config = dict(
    num_hidden_layers=14,
    hidden_size=128,
    n_experts=96,
    experts_per_token=4,
    d_expert=96,
    d_shared_expert=0,
    hidden_act='squared_relu',
    moe_layers=[0, 1, 2, 3, 4, 5, 6, 7, 8, 9, 10, 11, 12, 13],
    router_score='softmax',
    normalize_top_k=True,
    routed_scale=2.0,
    balance_loss=0.0129,
    balance_bias=False,
    init_std_router=0.0307,
    lr_router=0.000721,
    vocab_size=1468,
    norm='rmsnorm',
    norm_eps=1e-05,
    tie_word_embeddings='early',
    optimizer='adam_hyperball',
    learning_rate=0.0124,
    beta1=0.9,
    batch_tokens=[131072, 262144, 393216],
    max_seq_len=256,
    train_tokens=770700000,
    max_steps=3324,
    dataset='wikipedia_en',
)
Below are experts of layer 8 (counted from 0) of a mixture-of-experts language model. Rows are named router (the router's row for the expert), up (a neuron's input weights, with its number), down (a neuron's output weights, with its number) and show model dimensions 0-127. Each number is 128 + 32 x the weight over its row's rms, rounded and kept within 0 to 255.
Before each expert's rows: a language model's description of what the expert responds to; "gets" lists some tokens that make up at least twice as much of what it gets as of all text. This comes from a sample of Wikipedia text that the model never trained on. Tokens count by the router's weight.

# expert 18
Middle pieces of transliterated South Asian and other non-English names and places, such as Pesh(aw)ar, Shivak(um)ar, Vinuk(ond)a, plus digits in years.
gets: "1", "ar", "h", "a", "am", "i"
router [ 74 180  66 115 143 123  92  78  93 138 195  61 149 139 174 152 156 110 140 126  90  90  97 121 196 100 140  75  95 111 105 157  89 170 188 125 166 135  92 122 111 115 150 130 126 141 156 144 116 154 120 160 160 106 119 128 152 168  72 122 122 121 150 147 188 115 192 122 136  97 125 112 157 113 126 180 102  84 186 132 186 152 147 108 144 176 133 170 113 123 125 101 143 143 115 127 127 134 139 154 117 129  87 181  89 173 194 122  89 126 140 124 166 131  81 191 138  85  80 147 146 127 141 147 139  52 173 138]
up0 [ 84 177 189 159 122  74 116  62 174 130 102  81 143 129 154  55 145 130  87 198 126 167 111  84 136 118  82 109  97 189  80 116 121 144 169 118 155 134  90  80 114 104  97 145 143 108 135 119 150 132  79 124 134  93 133  90 114 146 136 105 107 121 102  88 107  90 126 158 169 191 107 137  88 150 128 167 141 181 178 120  91 106 115 129  69 123 132 124 112 116 122 117 117 135  97  85 131  89 133 146 113 141  61 170 154  90 117 119 108 156 111  52 151 142 120 116 142 112 175 186 140 148  49 147 161 170 156  97]
down0 [147 214 178 144 166 120 176 141 120 119 139  92 107 165 108  98 121 148 107 163 185 138  83  80 137 124 136 113 158 125 167 148 189 101 131  61 114 131 166 114 118 133 176  80 172 122 140 121  76 161 109 118  85 164  70  93 106 145  85  95  92 178 126 104 105 134 162  91 151  96 111  96  73 111 127 151 114 103 153 128 101 144 120 117 136  39 172 130  75 126 101 106 144 122  73 104 144 120 141 123  74 133 145 147  86  79 171 110 103 164 119 144  91 153 131 146  93  66 122 144 128  90 193 172 146 178 144 121]
up1 [105  86 139 124 172 154 140 138 175 105  97  79 114 218  95 101 169 101 138 100 118 187 141  90 123 140 149 112 152 166 147 144 134 108 132 145 214 145 112 151 107 150 169 117 112 125  72 121 161 108  83  68 109 187 168 106 150 158 147 127 140 124  97 161 166  91 151 153 106 103 142 142 122  95 139 113 145 139 105 177  91 153 125 119 108  83  97 135 166 167 177  98 172 138 110 107 163  70 142 128  97 120 149 119 145 185  64 115 102 113 189  98 155 102 138 146 149 197 126 142 167  33  97 122 101 122 128 162]
down1 [104  77 122 139 186 136  90  73  97 109 140 145 127 151 106  69 134 110 169 118 185 128 112 126 106 122 117 121 135 142  69 159 131 107 141 106 171 178 103 134 138 162 131 118 135  93  91 100  98 101  90 121 157 105 104 115 171 108 117 142  38 129 104 181 107 151 132 168 117  97 104  94  72 131 138 146 148 100 147 132 104 122 184  87  70 130 128 132 146 193 105 143 126 106 114 141 147  45 177 153  93 142 113 148 131 191  59 135 129 137  69 194 122 136  69 100 145 158  99 197  91 158 136 130  95  82 100 145]
up2 [173 153 139 135  67 192 102 126 161 112  77 159  67 174 135 125 147 149 199 189 161 114 141 121  92 157 135 181 123 129 160 186 146 106 118 156 131 124 105 141 108 113 145 135 190 110 153 153 157  70  92 128  52 154 105  56 160 159 169 125 114 130 105 119 121 142 157 135 172 104 120 120  89 162 134  71  92 150 161 103 148 155 136  98 109 124 110 107  71 127 126 120 177 133 168 107 108 123 144 168 122 119 126 121 146 164 155  73  94 159 123 104 175 130 170  92 133 141 122  99 119 159  55  96 141 103 172 207]
down2 [170 136 194 135 113  90 167 151 165  72 171 146  84 119  80 112 153 167  97  95  97 136 103  59  88  38  90 124 100 143 144 126 120 107  73 173 143 152 104 140 151 151 149 131  96 115 128 122 144 128  71 139  87 158 130 103  89 101 105  81 158 103 108 108 120 149 205 151 101 107 153  92 119  95 148  54  98 119 168 130 111 108 122  74 116  96 134  91 131 130 105 123 119 153 131 101 110 193 123 137 137 140 157 193 110 150  72 133 158  89 177 144 100 141 156 158 135 130 171 129  59 114 133 139 122 118 170  60]
up3 [160 103 105 211 112 138 169  83  89 138  98 137  90 152  93  91 164  65 166 182 191 133 143 150 114 130 138 197 135 128  88 119 145 129 139 175 165  76  55 123 106 175 129 102 120 132 146 152 104 148 158 120 139 183 101  96 149 118 120  69 126 183 145 143 172 108 134 111 133  92 174 142 102 139 112 170 130 117 136 123 157 119  57 160 144 139 140  69  72 192 168 142  80 109 113 139 145 113  99 136 144 113  97 173 143  87 138 138 118 113 162 209 148 152 148  83 185 125 135 137 155 150 116 130  96 161 107  97]
down3 [178 110 156 155 167 115 245 138 137 173 102 128  57 107 108 215 101  81 180 127 115 123 177 111 130 104 134 129 129 113  91  69 201 121  57 143  91 120 143 156 119 131 137 161 121  95  85  79 111 136 122 132 154 114 108  94 109 165 130 129 188 140 134 120 132  92 110 157 110 155 118 134  94 130 176 142  77 179 106 152 165 153 119 167 131 123 172 101 107  87 124 134 130 113 172 129 126 165 113 152 103 112 150 154 106 151  74 149 113  71 121  90 127 177 141 158 144 117  51  88 160 134  99 106 132 158 121 134]
up4 [133  98 128  98 110 168 167 124 165 151 153  88 168 131 143 185 106 167 141 131 153 104 140 159 150 167 131 156 169 128 114 117 117 168 201 117 146 123 157 209 169 100 166  94 107 121 130 147 199 162 137  90  99 118 146  98 168 144 168 149 109 164 184  86 181 139 133 167 105  96  86 138 154 159 172 158 130 106 151 159 136  95 126 144 124 145 181 142  88 115 162 145 165 143 162 138 110 103  85 116 104 155  54  41 154 122  88 155 156 145 112 117 112 126  77 131 126 155 119 141  57 108 176 101  98 154  57 130]
down4 [153  97 173 133 112  70  68 129 144 177 126 154 149 140 128  67 115 117  91 118  65 141 140  65 156 112  79 168 106 105 132 118 146  82  89 128 144 106 156 143  92  87  29  64 145  87 155 137 121 142  64  79 129 167 129 147 103 128 145 148  83  80 113 161 152 111 128 161 125  91  81 129 137 137 114 147  44 104 129 144  95 119  89 150 139 123 135 137 112 171 141 154 135 141  94 156 165 132 145  80  99 127 124 169 132 160 137 162 158 109 162  61  60 149  62 106 128  94 110 152  91 111 148 143 113  88  97 116]
up5 [116 107 113 162 101 146 109 138 121 194 177 118 137 100 103 135  99 146  87 102 183 138  88 105 103 129 174 129 116 168  83 149 121 190 118 107 135 128 163 137  87  47 108 115 154 149  91 202 136  96 140  77 124 112 154 126 117 129 114 137 184 109 158 105 104  68 134 163 174 138 167 142 153 165 155 142 126 159 130 156 136  97 112 147 143 166 145 165 125 151 106  97 107 144  93 103  81  85 124 118 113 117  45 106 193 145  84 124 118 198 136 100 153 152  81 150 121 184  62 166 149 111 180 176  75 113  95 112]
down5 [175  86  85 141 126  93 169 121 125 152 152 176 142 123 113 179 112  98 101 111 151 128 137 109 136 167 132 137 101 162 187 118 101 131 151 110 149  69 187 100 104  83  58 134 106 166 106 183 105 152  98  98  75 171 103 148 114 143  33 100 169  72 147  90 164 105  76 131 101 133 143 102 126 161 130 138  94 118 180 158 113  71 130 169  90 136 171 112 118 129 129 107  60 176  91 110 149 127  82 117 145  96 134 129  93 122 184  98 144 175 132 162 128 128  60 156  79 107 106 138 113  98 148 100  87 106 152 123]
up6 [ 99 122  54 148  71 112 127 139 168  94  79 139 164 105 120 148 156 174 118 121 139  77  79 105 113 125 115 119 100 183  96 100 159 130 140 107 166 161 109 140  82 101 201 145  97 148 162 144 221 168  54 148 161 128  88  78 120 175 149 103 171 153 116 131  97 100 123 115  76  96  86 178  93 127  74 124  87 139 154 131 150  93 104 139 117 134 122 147 132 146 147  69 134 129 160  74 190 146  66 111  83  95 163 136 142 126 148 106 136 150 136 175 147 157 129 147 102 175 140 166 116 147 160 133 110 160 158  96]
down6 [202  83 138 148 105  93 158 145 104 114  63 119 176 168 125 108  91 172  97 112 137 108 115 139 161  59 112 122 167  80  79 123 105 126  98 117 165 146 179 128  82  83 108 185  48 110 142  52 143 127 183  99  77 107 131 125 160 168 121 116 153  62 121  94 130 138 106 135 149 109  92 119 172 179 134 143 167 120 155 143 205 168 155 103 154 150 132 148  98  66 103 176 101 125  99 140  80 137 172 132 103 139 157 116  87 130 100 171 139 156  98  87 102 147 113 102 134 113  92 146 113 119 110 150 136 148 104  97]
up7 [128 158 172 111  78 126 108 163 129 143 149 144  92  98 112 155 145  87  92 163  65 141 102  95 123 128 115  97 131 105 102 112  95  83 125 125 229 141  63 108  50 157 151 125 123 164  94 132 157 128  43 174 138 134 136 122  87 135 129  69 161 161 172 125 151  98 100 196  66 195 124 142 107 123 117 110 113  84 162 155 120 122 119  87 186 106 106 148 174 170 149 115  80  78 144 134 148 166 134 168 123 124 117 152 115 150 148 106 139 140 101 124 109 103 188 135 125 126 178 112  66 167 147 139 157 122 153 162]
down7 [ 92  97 156 136  92 199 121 154 100  72 185 127 128  55 142 115 137 117 105 123  91 117 136  57  72  96 128 115 134  79 122 115 100 157 122 159 178 118 138 120 132 115 117 141 138 151 132 164 146  97  93 120 161 122 110 135 139  92  79 152 142 141 144 117 138 119 123 159  78 134  69 143 203 186 141 126 143 110 142 140 121 130 150  49 152 172 143  87  97 103 113  58  66 107 160 106  78 128 150 198 168 135 109 187 113 147 154  98 161 135 134 129 213 120 126 159 147 134 117 161  94  93 143 195 165 137 137 107]
up8 [101 106  98 150 143 177 148 110 120 129 118 145 158 154 124 137 189 140  78 194  92 152  66  89 103 167 111 132 124 116 108 152 138 103 139 116 152  85 108 108 188 137 124 156 153  89 117 146 143  86 163 148 113 125 138 148 144 167 128 102 100 129  52  76 147 119 106 119 100 153 175 114  61 142 171 107 146 175 183 101 101 125 114 135 192 106 104 159 126 161 140 119 166 144 172 169 138  92 187 145  90  88 150 102 134 127 123 130 158 168  78 129 126 108 159 144 217 181 164  90 179 111 147 134 227 125 118 123]
down8 [123 120 130 172 114 121 112  67 114  96 106 120 129 163  99  90 119 123  74 145 158 131 103 119  47 172 121 146 105 160 135 160 150  89 118 151  64  96 146 101 166 169 109  90 206 114  67 182 143  74 138 127 123 124 105 128  93 113 136 177 151 115 148  91 197 128 113  91 106  66 112  84 114 144 102 108 111 175 106  79 112  95  55 142 156  88 120 199 123 117 109 133 122 147 132 185 105 124 165  94  92 155 181 120 135 181 126 153 135 164  79 125 168 153 121 124 128 173 121 108 176 105  91 159 136 100 137  86]
up9 [103 112  62 170 147 129 103 109 176  94 141  94 185 128 104 141 121 130 140 109 136 133 181 138 134 102 130 147 103 125 151 162  72  77 182 162  89  99 101 149 140 168 173  39 131 159 136 215  95 173  80 189  96  82 132 146 106 110 150  88  70 116  69 133  53 141  88 173 112 141 136 145 150 122 157 144 120 144 126 121 162 155 104 118 151 138 126 189  86 144 134 164 129  64 154 104 105 148 104 136 168 110 117 109 148 123  61 105 122  92 148 108 110 141 127 108 116 123 159  88 125 166 141 176 141 113  75 152]
down9 [110 149 158 109  84 151  94 123 118  67  84 162 144 122  82 127 128 146 167 124 144 117 118 114 147 147 156 113 129 120 140 153 164 142 124  93 143  84 133 128 100 106 133  54 180 135 171 155 135 142 124 184 156 196  95 143 128 100 161 145 160 117 173 156  91 155  82 134  94 110 118  65 206 108 131 107  76 140 165  91 171 183 136  96 132  83  99  84 144 133  84  91 165  91 183 114 140  85 167 151 114 142 142 155 141  18 118 136 174 110 143 113 179 122 146 135 176 134 100 169 134 136 171 135 104 183  95 114]
up10 [188 138 131 129 152  88 132  68 127 120 160  97 160 160 150 185 167  84 190 118  96 131 116 172 129 135 106 129 128 136  77 168 102 139 193 117 140 162 170  97 159  97 153 142  80 136  81 158  66 100 102 147  99 154  57 110  81 153 122 136  83 174  98 141 140 166 146 131 159  83 145 171 149 162  80 147 169  98  82 140 119 118  95 172 118 131  89 129 141 119 171 148 173 109  81 194 131 139 103 183 113 123 131 112 169  76 134 128 147 153 111 208 127 114 132 151 133  88 109 112 178 106 183 111 155 117 149 156]
down10 [172 130 153 107  96 153 137 137 113 113 105 133  82 116  78 180 144 142 107 166 130  86 111 174 150  58 122 123 117  98 133 106 155 134  63 154 134 144 121 125  98  99 148 109 144 159 124 114 136 125  89 137 131 135 128 140 148 102 112 132 159  76 133 145 152 162 142 111  92  79 119 150 123 180 161  65 219 158 128  49 141  94  67 155 158 117 129 125 149 139 165 177 120 174 121 163 139 117 131 157 166 139 190 150 161  89  95 120 151 143 181 145 142 103 109  73 101  73 181 182 149 140 205 118 164  53 137 157]
up11 [154 149 149 134 129 125 192 174 104  74 145 123 128 157 126 124 176 129 173 130  64 109 129 209 163 148 114 131 113 138  87 168  53 146 148 114 161 162 126  97 136 114 163 159 139 115 107 123 134  86  65  79 153  68  98 121  84 106 124 143 135  97 128 115 118 118 135 142 131 188 109 123 113 142 108 148 202 120 162 137 106 105 100 109  70 159  90  89 128 112 135  97 122 102 145 170 162 207 129 155  77 192  99 124 158 125 123 177  99 125 130  57 128  93  98 171 128 194 168 154 164 154 134 112 148 132 111  72]
down11 [143 122 141 158 126 148 117 162  98 132 139 116 130 137 130 132 147  80 119 169 170  42 117 139 130   0 125 165  96 141 104 120 142  68  83 104 144 175 152 146 145  93 124 110 121  87 159  66 166 144  94  86  88 115 111 109 142 198 160 116 112 136 126 118 106 113 137 173 149 140 242 120  82 153 161  88 114 137 113 119 105 124 141 138 122 101 144  77 104 158 152 144 157 171 123 191  92 117 186 158 120 151 159 143  88 144 104 154 104 100 145 177  95 163 112 161 143 164 149 124 137 116 176 144 108 130 158 135]